{
  "num_hidden_layers": 13,
  "hidden_size": 640,
  "n_experts": 16,
  "experts_per_token": 1,
  "d_expert": 864,
  "d_shared_expert": 0,
  "hidden_act": "squared_relu",
  "moe_layers": [0, 1, 2, 3, 4, 5, 6, 7, 8, 9, 10, 11, 12],
  "router_score": "softmax",
  "normalize_top_k": false,
  "routed_scale": 4.0,
  "balance_loss": 0.000154,
  "balance_bias": true,
  "router_noise": 0.3,
  "router_cosine_scale": 10.0,
  "router_bias": true,
  "init_std_router": 0.0093,
  "lr_router": 0.000309,
  "num_attention_heads": 5,
  "num_key_value_heads": 5,
  "head_dim": 128,
  "vocab_size": 35673,
  "norm": "rmsnorm",
  "norm_place": "pre",
  "norm_eps": 1e-05,
  "positions": "rope",
  "rope_theta": 10000.0,
  "rope_fraction": 0.75,
  "qk_norm": true,
  "attn_scale": 0.0975,
  "tie_word_embeddings": false,
  "parallel_block": false,
  "extras": ["capped logits"],
  "init": "trunc",
  "init_std_qkv": 0.0507,
  "init_std_o": 0.00994,
  "init_std_up": 0.0507,
  "init_std_down": 0.00497,
  "optimizer": "adamw",
  "learning_rate": 0.000653,
  "beta1": 0.9,
  "beta2": 0.95,
  "weight_decay": 0.23,
  "lr_head": 0.00385,
  "warmup_steps": 521,
  "schedule": "wsd",
  "decay_fraction": 0.892,
  "decay_shape": "sqrt",
  "final_lr_fraction": 0.0,
  "batch_tokens": 65536,
  "max_seq_len": 1024,
  "doc_mask": true,
  "train_tokens": 1078000000,
  "max_steps": 16449,
  "dataset": "wikipedia_en"
}
Below are experts of layer 3 (counted from 0) of a mixture-of-experts language model. Rows are named router (the router's row for the expert), up (a neuron's input weights, with its number), down (a neuron's output weights, with its number) and show model dimensions 384-511. Each number is 128 + 24 x the weight over its row's rms, rounded and kept within 0 to 255. Numbers have three digits each.
Before each expert's rows: a language model's description of what the expert responds to; "comes before" lists some tokens at least twice as common just after its tokens as in all text. This comes from a sample of Wikipedia text that the model never trained on. Tokens count by the router's weight.

# expert 7
What it handles: Sentence-ending periods
comes before: " The", " He", " In", " It", " This", " She"
router:148100139157139164143148101118154175161155139141141142149143178131125117083154124105098148132137112119113146143136124110121130097110144122123129137148111126140105094137137094124139128138152093151101106154122089138112120106126117182108116202170100148136119101124120145148096140130117141128126135111098097131102107128109129127148168112132110115120177109108125107160148137133138145144098
up8:115122134104116153103154126100130108091141153128132133132134125138112126075145174119068086170151148099155119122145150071116161148141135131103125116116124103144136127127106106198157137082083111146150128119119107150149173108154118147149118160127111120150150128149137138113106098117086132083136125088138148160105131148146139114098149098118120109075102134172130128117132122122155116138094
down8:126116049143130142108098115108111142124166118134121144123130096115123116102151102098144126122163130157131120172128148143114158132119126113101128126130125115109068123112122107142112108138071159124142133087129097078136125186141074115147120141099120194132114123169162091129129084145159114125129144087106146121109137174117112108155141110126098135090159143105099140126094157093084146152093
up9:168139088124119167089132149165124126142149098147151109114137119104111123124157110164151108145120137147106138103138161101165106123140140145100160126151137149133140091093099146109168105141102172135112123143161110125112096088123117109132122107142149117128099173131101098101108148132178074085095117106121124165126097145122167116112115108111113131178144166119147152093108117171109144110091
down9:153124122103123095147114121138127140075158145119109135137145154126111153165138139083092097144167119137111123052111159082125154102109122115151115116126127082166153138154129132084138172109130126125134115070138149131000160130143138151116137139118116163154154123135117130105160096138116089143097133119118170136105151139114097168121116128130153143147141077166126101138148122128138153052141
up10:090114121179090163095143144138125128094131119133138139145127129128141176092169113181142150096124167137135160118152124096087114140118112111158114107109173166104107114139123090149144106103130141140108141143161116121137136124137169138154126106143154110114068127110093122135143133126131129080108146097131126096102127098117113137114151067142166128133141105130145096135117127138106073169124
down10:113114138145142136162109120161108134108151135189041142104176120081150120115145184153168118089143095098134095118104127124163167137163141111156091111183176155111144146136150144131108117138133137151140126126149135142131145166108129102148098135116130160120153173091176164108137179116157149113136128131145128122135142113126136121161127180134127115129139103106134141140110146136158140153127
up11:140145135169118126119095109180134140128133129179120140152125118165113143061126144126113115127144159110099104153156122117120118104165150107129130116147128151071141109167160133136135155138144131161114196081107122118116115142121113137147139139123112091157116127093123122146135119104129097136098144169120114133150099115181125158147126122152138094129148124136103126179134146135103109114078
down11:163118127088118145135136175093123113106120124137123140145118159198147137158084156111151131159126147094097123138170144134123139080119134096132127156132093156113115110123132173138134144128097140143112110106089137164118080124124133125168173160149094151132125112084114127125156116148150090164137115157133135164104146150123110132126103174153168093140131107113072073101145166111125108143119
up12:103139125109147154123136149119110133128169095189128115159108109112110128163166103163097107097156153100138120124176121126114148099166066143116107099144189132150172143098124110050170111140109159140136136132105155092130102170135115067171147133120109088128132128119167136083178143158117110156116120123171145114111137130119121147157112091144106145107089124120141086116144120093148128151125
down12:125172140127126125146166123103154132134165124112103117115162119084123134143106154168167176109140134063148117122097120103121110140161096091132138106126157119180127182163158121114151109132065172141109129142131122105088134158121152102116096138154151092130174130137137145128156126124135080134156105121143140093154122182132097172171115160147137161151150140098168152124060112136159152127147
up13:101149128141104147133150124160160143098110159143176140149181144143162087096140123142115176113149158123138142175125135092156135159141153135128133161134119128145140186137110128121192129135164197138115133103116145159157131148099147107106110119100103108095126104108102101137126148118130124149105147116115136108152117138094166127143147148129133110131175111123124110111130162098123126159075
down13:138115168147137122112112149128134139115128131117111137125106099141160116171110138180153159138136110140114109074127145145138098110148135125164076132133131147092108161123145110113108099151126135146169100182108114148157117122127121101117093088105142101153119126116084141151156170155134119128113094161119143142147167155123078124134166179139137126115132114171126119112089095104135167174129
up14:149149133152142169106115123106140139122143093144114112141125137095150092118162129084143153065121103119131141155171096169086097113094093151138121118137168125078166126085135189094105163173116151117119098160128099140138057101122142167177117148136131140126137140105145142125159148165119108137116137151116103141069145131080142120109131148156155129142128095125117122130153087130107083164188
down14:162158097169149095117093108111120149133122103133165121100130116104115172158116122123121105125143147103136155162121088105130103158108090120179101114110139132132124155102149133128116118131128151116124113148146096120117135161128097137129134118176170168099149081123146157167170133086093116139104133117134117160114160154106136109156092123121159161159137136101168113156134146075112139138130
up15:126115141157114151140097154161121118109152121116141120148136093106114158077092145114098161114080158139103144119107174078129099147106167128141179151133110142100109137116106135162122169153110160144148134117132151149140151141140144113109150115138148159136127173101111120164126105125096129173190121110177116118076098118125163110151127109127104087141151110153097148160161164125139090148107
down15:144115133094148145135135138128118147151169124121109108121103113100186137154115100111157176128122173144102114142144115134154128144129124138131147119119137145097149137114138135133119107117098160152143159129101106116153113166151155132144135126144143149123116135146140153151128175109157120105156171143120110160122115117146151141115110132140116129139142107135135092150116127121086102128144
up16:078099105121132133135133143158105136150082116133147115182159139140136192111114182136095127113139100123147126142124116126156134173113107127113151128112102154081114103141112126123163130133106148136168133071148109070110122126139091103129142138073136120148152108108128133144181142160068124135132107097134108157157114127101108094143151152171137139153141166147122127101148132097109166098121
down16:115123130112144151123134138131118093117103121134169164122134143135137120096155086122165132085129108114138140117145149090142130086114153142119165174157122134138195096154178057134129152077101123101128108149124121173149092129090150163158130138109136155150118110118065115110094138122138060141083123138160103102130140172126151116158146140109157127130168104131134139147147125144136087163083
up17:111132137134165172129155159107109149130104116122108139095144104131106119115090137125111180175088133141130107107153148142100123152114111129160131138120114119131100069149122116106129124140141111132163125162104169152134157122148141136148142111115122101125171155125141113147081129139126100095157120117137123141110135112118117103158093123149155151144150148140100128151135171139158132099101
down17:147136079119117119133102124118146144182182101147096129144117131153153132161086142128154132122143137121163165108153124133120119121152123120109091167077090167155113130093155109111112165086121124149104127140108123108065165100161108147127101168133107091139195148093100142163130121104100114181098124178120097081119100163121081144122132120096158108105132101105160144094122075144131150109162
up18:149123089150134175153127134104086106131123131157143178181144155113119111094154031122154130137134145145130137146111135116140127094105101107117120119153100129130089134159157114130119123101160136139099126060116134127133105146140119094116113140130100110123123102173111097130090119132146173126143119117139134143154125152131139163123175102141102162137129144091140106117235137107147140143149
down18:151117100129121117126153104167134139109180112117146136123109136089143123120144142130135109134078145093131107114128153148113160133152112151094111082144130131080119139126163174169143132142132111152148140105115112110019140113132128150123102111105133129169141148125129146119144103126138124133167130158119118168155137121099144159128103120169158175117137157118160116095103110111120108112125
up19:137131123115155167101143107127116134151154136137151133145090145124100142155151161142134140126126165092125100163147171147098136140116135156132102102116112122148129152096091173161176149142095109145128140116143108121118111151123107082164155126101126123111096132145206125112138122175091148119118137141116139141139186125096117123130140162111103081140119088149166121108109119083099119141188
down19:080148127136138142113146140126112101097103086130158136141079126115145177109134128128128103090172118130136148136124146124153151161134141086120108163106135167068077167137125122150101089153133179117067102113100133134112145130144156117123130131133128105098168087130148122145146134109115129125146084122172133128121121124137153097115095149116122106124143110135124125148121112141117087086131

# expert 13
What it handles: Table row ends, openers
comes before: "|", "-", "born", "200", "201", "|---|---|---|---|---|---|\n"
router:107105117130139125117146116104160128159157125118099133124149142150135125097197134132125111086111085121099107151120155113153153124154160120123139152146105098075134133135132150100161121110187144130102135138099101092106112116139088126100212131134092156117061149133137102092115138160101116142113192099129151083090117146124151146124118092103097135112107150118110144096137114155183191148147
up8:149159091110136156166113073184146161123145102156106120126144117130151128092181121079113137145166129120110110102127117107148105145100140116134150130136107125166148097135118140100104128126115124140166138089118186198137119147160108144087139134110126127132162109139132127112100128121149116122163103156142133113137152098145116120101134111096134139143124139126145059114116214133120130137124
down8:111140154126099118122142147106116148124149138137116128129111125123136126179175117152176134103124119157150118112085185099108179088126130094089102102081147112116121139125096121125134109164119168112143156118145127143137116131155153101104164165156142158153125119129122113112102081155109096117146109099098146088145060157120134108090156132111118143108114138119149133140099170102131144113105
up9:171059132148099140133124082149098120061133106121119168121125125127156108109132087115138103150099144115078138127175116117155131122155126098154185069163158111081139116129122157148147140122138141116141098126137115114149137113094122165093112114124126162123139131107091078108137123155122127156124130110129117146101158102115117087177092091151100111132132099119168122133125129095124106084115
down9:130103149100174159134110162136116120116119144123119109123080094113126126137118106111147122114063147089108130097138095113122124118133110092141125109119115119132151157081150113108151125091099169114131144110110130150108113121112123106146162135137111108165139146131143105134125114124151161135123133096168157076133164108158147100118123131140137143116183106127111124113136103139154087137094
up10:148166114160082142148120152134097111129133174115166070111085140111128131173146140093081136146134150115128115130161146139071121112084116141095098141138099147140151136149107146140135124119157095100135128137126126125176108140146161095100142129137126109123108140166158162107072122141167119157130083106142109123134096139122147133170161112084118152152096141119118089139117108124145151152120
down10:125172101124130107143104149109130160149108153151151121151152114122142119156133177127112107098117128123112138129122111118128156148122097103134109124122113123184095098146119085108105098141132129122143122137158176146103105138139144145107144171149164151107140137154149061144148159159127143112140108113118119136154147108115129149176133093082117142157154122119159147098108149155156118129087
up11:125161114113140200132142140160120091150085121139127174193125167132085144168138199110148126116183137087149113117114112165131139125103116118146138117155115153095145138098104122116128160137144140154120154111119143113101122163137171159133137132112117154116152105132134150112170154158093124129203074098159159104080156111135133118132158134127116116156102141123106085117138133134133109164169
down11:098136119094120126145116113127114097144145100125125164145090140096147079151131110089150094141079135115148162143093133108132134096128147168097103114154160132126160145118152113132101155155132140135116132119128113116101175069160113123151109164134102125101122124144133148144109168140147151146132135130119141159095113130173148126114149122141147120128127129138109119159160115164083152131087
up12:119129129160151120122137103125083156162115105156122118161156171134130122132128119121113130136139096157153130128149115153155152120162147143114112124135145128087101143148118118146122159127127079159141135090170124114120110122112143103116141143164127118159130139153122089168097090127089106132137163124162132118134046116139168133163113113118089070115130131108140095134098112153153133145124
down12:092123104104135145133099136125175122144122123124125106150198119114126141135169143144133131124105140114124126089115104145111126127109143104124122161138142104126070136133113138058141175101132156138129137110111126144179134099124118120113123148110128173111095118113119119143141131174144156164206169174136149097148085144118151179150141093069118113159118101107129125138118117066114121118129
up13:119136151143127117127107180121130112105117126145143143116116091105172111129144140164130108141109174080117162138117112153121114111174132118126120153094124140146145150135105112103163132149136124106113111115125126102108145070110107109147142164138134052121085174153128121102138119149127132135145128144127122151154130168093140097119094160124138158137141130108131104091136142117128146132162
down13:106127085127153082089144147170116100129130083114113143125124120180121122094155135126138122129167105143131143103138121133183141120083132104066140163100113126148143114092138161123151146108132138108124117126111150175131149134130161147129105105131169109139079136111136141101136142122092100139162126143124154126116117103149129142123117132107113168132092138158127108162119125064118137112169
up14:119118137114136133104167113120108117126129114133140124155106113132165124135171138107143151149100114113120175132169123130052090146161149155175131130119104081142141127135106130124108196112174137143109104080113145109190133127165164109132115127130160115126134129141126136096134127133103121147151135138141167158143080180155117151136185159141115147114141157124144102136138077133142133142082
down14:118151166157145126149135105162130139120147089108129130130167117100148159100119177180142158105158134121162129104156113137139134169097170157119108106119126136169148091093143085102152140126101172124144132118111166141149148110135139178130185180103117128098062086111116092149123102127092132116149105103113117137138122126147118082148135123123157157108103140131141129121105141132148085156163
up15:154129122109112121145103125195114112129134154134129119141117147130110101194152159127134182114108130120144148144194124086133116115154166119104145129131125113106160127067127160148117133149190119130119143155134124138138133178150121146084083096145093162143143110162126109139134109160139178144112154123108125116096146139118134138093157101143137124139127122149160124092194170113150092133117
down15:129173107167128082184079169099154153121106088107173117110138150198121120150129131128183137094103094131066097147126166167097100085144107177153132125123129158157115126072105122114092092136135124132132111141124131131098106148144152129094105131129143153128126127135137115139130130106129136160139116137151108136144143123088121118143162132093127179141121100167108123112090122123117141138131
up16:125090147151095129136148144167131116146142155148094099119113147089129123126132112117131127135128110097118179171126114131120069112150134123105163129128156143105089115146112122161117137141159110132164145176190134130142158132126114122183110127109180099117093124197127117093108145121153142135122166156149136116093142133123136119163097107119140118122152125176165109092109134116158061093106
down16:129125137116121118168138167178100153134138127138113156146124084144188145093173105154120116135148143133157090113082119149122127118079114107111142168141131095135125153104100090096098130094101123143106119171121100125117113124086186118160159152138142121101133125093088130110097141136111123143090125132117100109136145150166122120160132134127100124102130106153141146137118167143108121114137
up17:138122159165098107118169124126106083083137139157118202136157113123122118143116114082158090156131141155124160127166075068113189107134150155170091135152159126139126146134120117102139093114135124163079085107136142144150149148120115140133122117146202164104166101145128111145093129172157152130100121135120103102134104115106125122134144135150121093162140101122110144140185142117144106120064
down17:149174119128138125160087151083154120143118163122151144139154106113094145116132151155093137141166105109111108139089096114136133141126124153167157093124107143140128129123086128101108126140140100072208175098097115140123133142113125108101121114144156099127155129091128143162133138168100144092088152137129144171148167144137096113173121145124110133105121096146139134135129126140091142125114
up18:117115127170139139105188157174130099106169107147174128111088173165155139113129131140090186147110110099123166121159091108102141096138144177121097133124146134119134101124140064131141105160125128110137140102131132187159106112111178183107137141105108126129120102155148124137168088139099105156113147132132051142141146127152126135095094180094120155114132147083113125100118125134122119099144
down18:119107152107116110120093115062115115084107173156095135131166123123141153144115142106122132135152137172117117156148143135140136151159088136130130107113131158159122130127116173104173120082129122151124097114116132096137156085083085128128163143098142122156099183142140094145166125174098137118146123150118112143107097137130098175115097128160140151136128125122107116126145090099149140173128
up19:114108142133159158150129146144138094126127119100154189172137144075176151088130133119116143120147105090165178141145091128112151096124139099076169120157113136118120138113100162159098182116120176100134114124120108092098101134099107142134140103092145125097115141157179142099098124137136148137157104110095134148119169145157114150154099110150156121159169108093175114098139122138126116179169
down19:122132165103162160128121122151159150114137153118150094130155108143086123154106132124158127137133122106140111124088102120097115110135084141106104119115115121127123173088135130114122071167132074137151164145095067123141103105130112166109143146126156129111152107147191146107077108117109112138106114107142093122130113150125175146104169116083125177065127150158153111150145133130116097106117

# expert 15
What it handles: Plural nouns and endings
comes before: ",", " of", " and", " in", " were", " are"
router:116124107151106155165122099135104167144138123142101106169103123138158075107122105093084163150147134125138115117140143130154115094126107119122103142082119166134165101114116127137139130136120110101114133095122136123119137157111092111125138159173126141099140169142102137125119116118086169107131162082143145151088081094124146105148129132133099099152107128083137150132132097149136138134124
up24:147128131139155150127131105115094104135126123146161133092136166107128088119147135144096138150115159086106098143164157063135166125138110094146122137119100131118192131148177162152161162138092148162100162122160099102133111112161149106137124150118118133139122114158145126156087131181147143097136153144149156110127151147111167125161138107119104140169119111117114094084168115146101137128106
down24:136108156129098136131165114125102123168140119102161177129122111087177132104148124097109113130087110139123128117109144128138171155141153119138171145105127127128116118091159097140152129118180134141152139129150134120130145112112092148110133106124154110117131133158118142083091135122122132135125110140121112128101135140134150125142130141126126119105100137162134113131108141154058135116120
up25:130142156134149105116125126127138151154107090152151163096136137098137132122153107142120113117109129124151134126125148098139126100135112131173106083178164114136136110133116108174109100143138166170118107109129126109124178167135120163127099169141126138108110179137140122104060094124089118146125137096138094112131113124139106106095130132172172122098094127129108113143127127139090117152127
down25:145069096129123101115102105157128169160104088171127134100130131112121089089117115160114093115130094145085174108100164146136118144147117092126126143109104117114127137106096108144118064139128182132145146161096108113123125130099129110121101157148098127121144110103102139133139144127124105157120113111145091160113123148132129132121121134152075135146109099136165151105123125148146167128104
up26:114100125138166137113177112125163144128161123109110119135096105124133083102168139099144111143133118121096099176109142123079123114113155159139168197116144134146092143138126124137117148175141140137084117150135125129160178120137112144093103129105136111116119138112137128113155098132133136079119158162139099128104106119119126131177139109152088150126139195093139103078126101141112096085094
down26:119117134086150098162134084106131129124117169160066128117091124126175135140157111156144108119149123121085107124141161128144128157159123164155139159125129123143135123113149109153115129136099160108135141131107087114146140117125104114120154134109071125156134124112090140135153153116146131137083115117117119148071193151122123108101125121099123106156153120084117171127115143113158131153180
up27:167143076114133119121158108137163136123121155136149114161128150156155107098138083123113075110096168100099087142095121119130120116168078109147123096146111123147151127116154082129143104121162142122125144086121153153160126148104112137178133160108104113151085151129164147111096125104141107115170126107163143139124138123137155154139114180121124115125116149080139140116160140145091130165134
down27:137117119102131135141143137117130075130157154105145115117156099109167099168127136143112147138141129102087132135119113114136160130121126111153130111136095144147148086153109100159126143132142127136140103136082091159094121148126099092103125139104121124116090131124139102170126177101188162143121092157186143091120081105109111113118090149129148132092186140123118166097157180109141137106129
up28:150133171133102120062125119123128139134137114146107133133139152145135109161115161140079117077114167116155152139149166104138125115176132158108138098131119101135118121162127151105121149124168112125135138161136150127148099071085152123137099144132155133118132119100133117133111085140158111164111146137114124155117089100110106124110100152115122139134068150127144166116128159099151134119108
down28:117119126181131130150101125089153101113122159122137102100120093098108103125153175094092081128152101127161086147142130162133156133114090143113133113116139141126158133142108132175111125157179132110123131087161171152128138104153150139141122128143095132125125097076140158157166097146172127138093133169139147126103141120127122152153082120118135152110109126121131127150137154116181159113098
up29:133126118124162143123194099146111161076101107123163150127158160168101144091145083083132095108136145119112098141131096079130127130118156136138150133113090092126105117101128126127090101144132108186125112131147109126158075118117152108144111118123096127127131184151112107086121116167120153138152164082110160145133137131101148096137135121160090135106119106109109115124166129102130094085087
down29:095128128122120140169116124119139175126110073086149122183111082157092143123144116100104140147106132094127155110129129132101128142124113162115137121115106115114132086146158162096133124136123124103138142130120166142138160097153157116134139146136093088089157145090115148156136128135164118142167100140091121120137126150119114154147130129129097116127123122130112106144161091166106104144139
up30:171134113134129133088168159108107159086110114103133113141131113107131104116140074113112135115096133091147107154089108100133142084112083101176170109095128116122111098142084096137163112159133134125099112114170158150115095138134136161109119145162077106122125156126131132095125110148162138190155139100069137145122113096117111124092158103126110123131120118142100127122164133136096148142133
down30:116109110114117128136115120107117127086129111106156138124122108151153130136136145124132138118128149124140108118132161136107142100118128088133141149129131164088161130117104132134128141140152091104127153165145136109060124149122149091092131157163154145158095125126106145122182164102097124129151097133106126091125131145170102072119125113119115123113139140117113104123103150107147118126144
up31:124126176113118141128105139127107139108120131162135158082097099132147112141122098096132111171153159140133152141140162165107128094131109112100142173106136150082144113126085167102118202114157145147105125128138138169113118096149142169154119111111118164141136163093124103127148110141101122156133159128127176129085129094154129123108134160116127156140167105151114160151150085123123133085124
down31:115155173078128182106128148119065111174132138157125126116130131177151104137130158165112122132137132156136154116069109127107153121107139144127123150129146093139141151081125112111130166134153117098165136088133131171144084141110143146142149115106124145093144125111103121158124103144121118150110157141080144102122104120147123128124174150139134173144149141133098107131088135130155162141111
up32:160132107099192163114131172100137146097101168139153123153137157143173122079100182109112092128102143066139122121138136142128141121112145134150133134115109126129145081108114124112099135156134132105147089121140102149101127119135148138123123168104158126144077129164136103148130120082139129097137137143077136115131127125160116098104094132140123112116163140137121158135090105129143155085116
down32:117147104176140103129114131131136115118178094134141128131150105139129146101081152129153119107113127157173136128134117156112124127129165134098100139114163125150087115140123125170127191128192117156160117151117127099106119143125129082143144163120155137162160095093121119084105114145149122164129106151094141094111126129134131179093116131123164133114126165118121110150109139053101149106115
up33:173106158116123133108121141141103117123131148101152159168144129139112115137142121087133142121134163099120117133134088116161109063176129098138116136167112107123145140141151098112150096142142128132096145132100129151182134165105105087119076102121089102148091178148108152110107123103120102140137169128154138112129168140140154126093156099141131150132129092171122123094165113103116140132171
down33:114103158133122167105114107131127078146097160090087196125149114115124111126110127130133153126165157158120112117131118121121112104149122114107096161127155131116127133149109126103143146118084104162126103140131107118124150151096163067170172124134115095100132166127124144138147148145188142176095076128186094126117122121139123149126156157162115162131147113114093149108132107119133085142140
up34:155138158135147129114103123105063081102098087137134146165167128083108113108093107088099108145097175126118113136134092111152143126129112098114155144109127144140105102106110163117154100109124120134138129094147104165144136150103139150123136145084137114128145194138165172131150152132132066124163136140125105084162110148137134134107129134105151101126162149100094091142118174135127118128109
down34:166124148125125095095126143100112142097126144105152146130133104123099137144104106147104148111118109119138097104098152118126118163123111136125144151141155148122112099124130096124140125105179126109136083121111110118111135089081122100156106128107135120145120143164117116127122109154160149108181111113151105141132123047116137120121107109157086124106136141167116145101137077153185148106113
up35:123158106149109133109111126133107100081091090151114130103126133109140143152124133109106118101094122060129133107097103145119205158120087106153152132145120059142143151135112152141153146132151154180110185088151124148129118083111102127107102086123115101126125156130137151088109144134138165127155135088124133150100113102123126135087109103170126152171104112135120132186119066071045147110130
down35:115099130132125160132117149168140112122168145130163110141083150128153116110119132130100160095104105146114180134119146098136125099091118082101128153142136136166106100138131112130158128134152142121121136109134117132124115107108143145093124093094156133096106131116130111125143127130110122121112113122135169128155083136173130145076137181120175119129142130162127146115089136112109144100175

# expert 3
What it handles: Months and age
comes before: " ", " of", ",", " in", " on", ":"
router:119132136141125098108160148152132109116102140124103123133112130104097140164120127152107139141108091143165097099144129140151153133102101101149147119130079127111177127136132134125121133141119111113128128100184157153103162129105131092097142135124138070132143123143145151078134086173117107151129118087158135144121081119148154128137131110169160135156086162150090127141133132117092126111096
up24:128123128104097115109154128124112112112109125126166126113143159123118118120110164106092132088133123131137145160104167135129106123125165115120133106151097159142145116143118144103186136155109117123099159104109164134102129125142153111156140153141146173135105090131164175169091142097118130131160179109136147125122104124087183080126153116110143081120127098155146123139161157129130123138097
down24:124116090159126113122143133096153128103134131152129122113154117158142156148119113146120140142110136149124085087095194129155132160118123123169100126145125138153100117090152089132115140141160088118148085105164107146083095127145127099098125087148116127103114118114155157138127099155112124135130154157173119137146111166120106121098136156123119124128128138100119122133155106116108136100139
up25:163091081156112119119128098154167083087124111144131136120095126107092136124150115101151130111126158107136130157113157115128167113111142146148142126089125098112153119070141073087131107109093181107113126103133154091137151115154110140103117167121115147116143154103128120146168122068120174123161133111160081155118132145139109139083100109118128109113157127123161109151135143149100124099119
down25:112143144102143105097129156106134143090178096171146118085157109119144159174091136129128149096164187144125156122122139118128125137127103087109128098121147140103068117137131120140123149096094194088122107137128091080106095084175153085145132134147132096157135163164139143106153126137108135106152117157158095157141164162118154088131127170130099123104151146112133097112116122107131160107129
up26:100120162125138164128105125125115140118157085136177084159156124116113097109181135107099089139111147153164187153145138106105151119108114161107130108113122174108114111146064155097139164140137147131126132166115067127143087159092152108111147146125125139120147129091153127129170128102140133113112132098118117145137115091108163095118122178126130116133152101142139143125132135137156080121112
down26:120110129150108140107112125141107152102139162118120072138127113129099140127133144123123109081111144102179152127100126127156110124144072137115142136133117132137146119166137113110126099121103156157133141141115140121132146101119130121155162121138140108147146114122116110150112135119156129098075130117129119127093144115144104107073068153134151126182155103108174157149099105157151106104112
up27:157108133138129118157177158143112132153107139143109100112108109169127085142129130132127128164139143099132116165130143129117145098163104140120161135108106156128100115147162121162147088102111117118117141108116137097173129129163103144161107170130130113152085084114135127136142085155132111100153101074119142093113112130153102123117162095075141143129152115106156151113148096113151164167140
down27:133096142105119116188119146182139115090123134113105140113104131164125136146121144132144171114134120163093096120067136147134095166119122156155116053126095160125169148121159137127106076136170106095133106180102116084109125136140108173125095121123162120120113150079130145145175161137151137145141087135091141131147122177184138131153157113061098120103135148130106151116147139136147154097138
up28:138134109124112128121169120129112147145139125129162117094152143111128134139152165148117161181142123072096140117131130119137139127125141154129131109114122095123123077125119135113182138175111128134176161128117144134143112112155122092109098164147108134127146130114192084146114052114134166104137116111124088159088104129142136159184114075138146081119136127120103123118163150147145138128168
down28:085123110129117125149102120149104131101176123152149127142118145139108102094109096102147119138102122133159104098080151127136096111148100159133109154135161120114130136156167142142131126116098136118132143150096172100177101108089115130111100140098115118163143135133128109138115117151145097094128132113135130121103103135132113141136072087166098134100141123134078109113112156142182146144158
up29:138131134108152173121151094162103112103119126128101127162107138115139131133128069110126075136128118111132147121116110115109116148145096134115119148086116106087146137122150160119105123118157094118168127109152103127151104119100138113143123149173090129131099142120157132086087127147141115124077103109106107140099108173115107089110114137141113099122136089104105152121094142183141129131161
down29:147148114108135142108111099145144132110094154105108153085157121151139088153121117122143118159123087133129134115091138146144134144122161107130104103136170135155129097129101117139155130113121121108142169137156132130079130090115125093155142142183101124190128158104122126142146144155119151151126131172110129106138141103141131101145118141133133163156111121158152116097129154114109159094135
up30:126132071117139133132170128085117095107151083127144114185127163097137106102134086090158090159115154104148125133091092157120115132174151119104108106117140110136134098145120125113179157131175129108141157138139130143156110099155138091151124122065149103109134128132103130110118152121098090148116140134111129163125098130126184138130087097137099125173090154116124098115137125114101104111134
down30:150166126156113129130134198124137151114116101089134153136116074144146096119157137161107112142118121132101120127107118098098132178137144156116125124133159102133130141094100105134133161153133109143133114139166122163132090092132115124136154171149113133122167186148108111137156154172173109132085136145123123091085112108109123151136169134092148102088169143158158111107107167144103145129132
up31:103145127120110161107118119116155120091133136109113139113106110121111110147135079111098121146126153114152117106144162112119087138165117127198144071117134116107118125117128125150140110169144129099114138149149123115095116126136196122151106119112137100142120125151087136085091130154145118116132124146126129157143082097094130102137107093106097118123127114129117153115169157084131079092125
down31:162132112155146142095109081137113128109161147146141099150107155129129151129139123134169107131132189151121134161123114147119065094133135134068127126114095144120112088172176137114124137140132124151099105126052101147199140128147121088155091119112150127102120119118125175139107135090119141102155168128138163093098202151161106131124119122096178116166123135114108124113130152107133136133137
up32:105104144162139153124118134145150070097112118117101157163122132094127104157180110124090131112110158121115125142183169130103121113164102116140130129078115119132123139157143115094149165105134133118157122094149176097168147183150118111114150154126134126121129081109154103144136154129086151169091175141158147116101087127137122135148149148133165127184155117149127137087149163133111134117105
down32:118121114123093128117064142166137125109127115133146097108122122089129147116115145154109138140146128102163090104167139104120124116122095133128133136121104126133091143140127179135160135094069138112142103092123135110112109129143121162111168132101062121164187108121168118120135155161117117171086157140156134130130147142109153172160138112139166151131122131138162112106105098181164121113109
up33:144109144113135128124145161125103092147097156169139140125126137101145137073075108120140127117112142131148174124124102123127108137176154157132122140135169089149175099120149086107105139095088117127115139111110094165172127122138154150127096131116151130116101104149164110107089097107086078075157149132133140121163123145131163117165161129127165067103123129104113087148133151122170137132128
down33:147184144103151093096144172140124090138120104130109106137128140106138149123099135135130109111168105160076169125090073119140158107145101111107118147092161135140179185132164119144171140123122135107125162137118174144130138109121146086165107116152146144129150140093114188104149136101129125157143145110123112147142183155123109169111123134143131172148076194109127097152125157153097135124166
up34:140114128115116115146139134143139094111094141112222157101132154120113123087147122148126151144079185160100130129097132097133128106104136159130122117128152162111131092082142153155145173209127134094095140145100157131123123096124142120102123161153157139100134122122173142127127124165146102161157171163111138147128149135155090174166131131116138141091132146136103101099114141098183131129128
down34:139132100115105126127152109181170130108096123114085131127141149182170156130112118117144142112147152128129125119140096122101130146120157142104152098151138178103121089174181131125139134100119109113131136096125109120140118128122143162163146098169115076132120133121166119153117126160107135112139128135140190184170138116162131155087126087130160090144140107170111088130145142101138138160119
up35:166146160097141151090091131102065199105122131092109093141145115124138089129109134098140119086080132126139168151129155142157125097118141118139132089143122144104124139096065128138097097106120176093135137104126121109165124089120102133161154142120121147131116139129119151104131100160100108103084122123146105146102116121096124093141118172129116138167075139122124115132147079082106118113087
down35:116183111122141131157097203120106160126126115128105116123136123126188145133106097146125125063131110082149138099132145113145141147100145114111161135089140105160136140125154137138130128113107115126142068097143131132147131097152128118123119068138087131153108135151115116112127112125123112156074134133108101132135133120144122105125103145144138140128112102163139112140161133096106134121111